Below are experts of layer 2 (counted from 0) of a mixture-of-experts language model. Rows are named router (the router's row for the expert), gate (a neuron's input weights, with its number), up (a neuron's input weights, with its number), down (a neuron's output weights, with its number) and show model dimensions 0-127. Each number is 500 + 25 x the weight over its row's rms, rounded and kept within 0 to 999. Numbers have three digits each.
Before each expert's rows: a language model's description of what the expert responds to. This comes from a sample of Wikipedia text that the model never trained on.

# expert 47
Description: Mid-word name fragments
router:501486505456506492517501506508534471512509485467475482487516515540447551504494495503503516490510475515541506476516440498496507504519527503528464529512503489533498517509471479460528526499528488511458515453500493493520516480462505517460456497500451525526527532531500478506490520513506529518520529495500513499507491511483586483530475499502454520526421463508478465506515491481470512481530
gate0:538462504512479483567526491456558488500496503505465493443521506492460556485503477501554510506512520526482519522504517517470520488530440514485521536480490477517489515491486556510522504500546500481504523517494446487468487467501493528472534501524471489488441539536477484479514517485493525513486495471501543503493466461464512516465474524503493510513499471486498491506487471500516491487497
up0:500483532469486499488552543477494509494529471505522517471506518518467496492464479472482534489441456465487495483448534458481528484494536433502489538494509510500524453511443513504496457491509469489530487506511519490507499479514481488485524508504484505463487517494473519517537505506538556454491497511505573524487508459485503505505524506524484481497524499517499472534450515505512508511500
down0:512500514530471487492530491488495494494464490494526525540543492483464529478525533504510448500537499477499428504514565514482489540525523507486473469484538513517497480496493494490524531531544504494460489469493442484537495507499515475463583502492470500463501463477486490517468504478496488498465517492450537510528528508461476503503499525495482524521496517511502510467498470509527492487510
gate1:489462474484510452483491470470482519527524529478493464518503516509514519493492450550487549486517513499505475490473474459486464460512485527531483523522491528523538509462507479481536477548483509538524463502526453497500530500507541470484506466540500506515498496502547509520499551471478499519464524518523518502489507477470541464531522486493482483481540528503498524532518493462473472528497
up1:505496474535472497520515481473493509560512459542497490493514482475447530485529512491485499475476492467512498521527516517509514511490507515526495490530516485496509505502527527545559499542496466470482514466534485427485479492477473467480516485547507516516550475513524571518509509503478515517493510511445498496501508484508487508490473527489539484510471499551494526538464486485542485465499
down1:529505497531477509491504501508496471531516465550500491466470480472511503504517537477497461530470485514499524505501485512523517501497500492503533521465502548483456477528504512507577469456451501502485484509452509455486519500470498482470491453528513485470535503511511497535525461491517462484552469472481528541546474457531487467482498508500513516506506464508526495503545497487492519480536

# expert 36
Description: Non-Latin byte pieces
router:500493495466466463523512484516484467483539517517505498518563519527481506480505493482520511494468480519511508493517502525503516508468523512528505512482459470535473553473477491498515492481520504533468518519490519498497493492465518462487488454497508526486575515515490472477554470527490507498544539541460483487499502483481525494495529463525494511546461486483472491470550493524525528503565
gate0:518452478479485510529520463446497460501529464541484491510472486513510480522491484488514524472464501533524517510464486518478471471451507513460475475476505453521506527550489519482526518460471474515468462516539528499525510482485504505514462495458487525504544466485545499490530514546558509503469549524482527494515513508528503480486533488484484514482485526517475484496519481502522468492487
up0:458513470548504528454516481492530533536492529526493511463491507525486471482499496476490494467529522479514484480493530509470481513485534548486462507439493518493523535511504473462495449510482456476538505483521467538512488474539562456527505531485492480468485466518505500467474497475500491516491523492477490501489452481474504522517534519505484526452522537507523524518490492522481498477520
down0:510464440507561472484481489508461513481498508492542506545521497529516483500505491490466474431532547467485488470482477512547507477474522475481495486481457522500509487508495510457515494521501478519517513495489512548489494500496518516502558536523492514520511529487504518503535491472504480500559489505461462476466496527440525503479545505458509482501504475518512509487493493474500513462460
gate1:519465493471498515496518508501520511540527527465534534469525501472491501504516486569495503511521549499498496529490538515496494517534521497466501522505494477481527508432473525510452484488528520511478517502504550503528549486461508516523500533485513490493481535524573500467513521521487517515554475479490476470536528488509510488488522524522485527531459494494491518541522485529502542534491
up1:475475495492487495498506523522503509511483493512494498485507510493496499471496501516496535549511505514512517502504480509518506494442529468512514521524471513449530464525487476476488576503500487461465480487455465454487471482520465507480506498539480487517548475484478547487517492494540547475490457485565497469514482571460507521480501503503516510494479508502478520512458476544511504488455
down1:482442461488514502515513491505505491520509487477495523526506477535505539499496469507487504483485502548496518482536514494497549481482512525508499486512469493510487535494517484518534506474515522464514445501483478484508472524490511514552502482518492556525492446453492518516501575458497475505449511523494520517509503467516484435460495490493494541504515504490473453499454494527525460516469

# expert 58
Description: Accented letters, particles
router:485485493475460450509499531509505478487535458526508520500538486520526500469518497497526456550529470551487512536505483518484497498473524501520505506498477502497461504515483488471480486467547509547497525509491500488462529460522504484501471461514502507496506498519482433497539481496523507494550567524501470506479469469469486493503518469535482504525438507479493495483498522475468532523540
gate0:489545510508485508513502474520507479525508447495512497468458500480495518482491518503492508509510551482526497481522474511512456550478455500522490532500498492491460506511508525461432457465529445501470530490512480451502533490514492487497502507503482492479530537502463478476504494525439517490509461550521505542492474484537534497521475539490513524517459541508525501499468500486493539493484
up0:487503535499480468476507506515539479466500527468470513533507505494478529516529505490492486458459465485470465510503526507509528522465512533545493494560532492508538467489487503453470515501467453484536493467473464504492466506500546493518521551465524468528484546517518492505494494481508480464467480512510481540530482517475506506520495513531493528538520512557508500489462502477547505511503
down0:505502501513504506505501520489472475488492504497466475526518496472514513512454495455483531484529535502512544505478481480488510530512485451533497471484512522495475545481501489490447455495534496483555471530545474479510457494488506469523507499483499482521574482472507489533501511511502492482488544478481538492499517463491504535522491522490467510521537532510481461482469543512465500534569
gate1:498564512464492471491504462463503535473524520448515496458505507541507502557521458516511462534523525504506534510506503484514476533456489483550469525475490496487542478504501508480508489489488479517478497468503501461506486472496501514489471492508509487514493453480487476541550491459521509475520530429505503497493455494490469486479540521531514494516478519499563538506493493515509492498503
up1:507475502492542538485519470523511480465505531501482539546505478459495498494455532566496497516496490517491537511484529519535461456491495493504520507507571510493502468485484509484521473507494508497499510532512532488473499535482545495487549488487446488458515558542495492536479495497501477511516506514463497464526464520483517481523512494474505448471498515485466536524495525522494483471472
down1:525501536497541499487489463506483512499479541483502464476487532482493507483466480458524504500474413512514483472570542473508506539482483524508502456484535518487459474510523482524532509506498466473488492502491545489519507514528495514472537483523501497502511486503508473489471459487501546502506477539518485532519528527479473458495470534516471549528485492518491520506511504506514546508457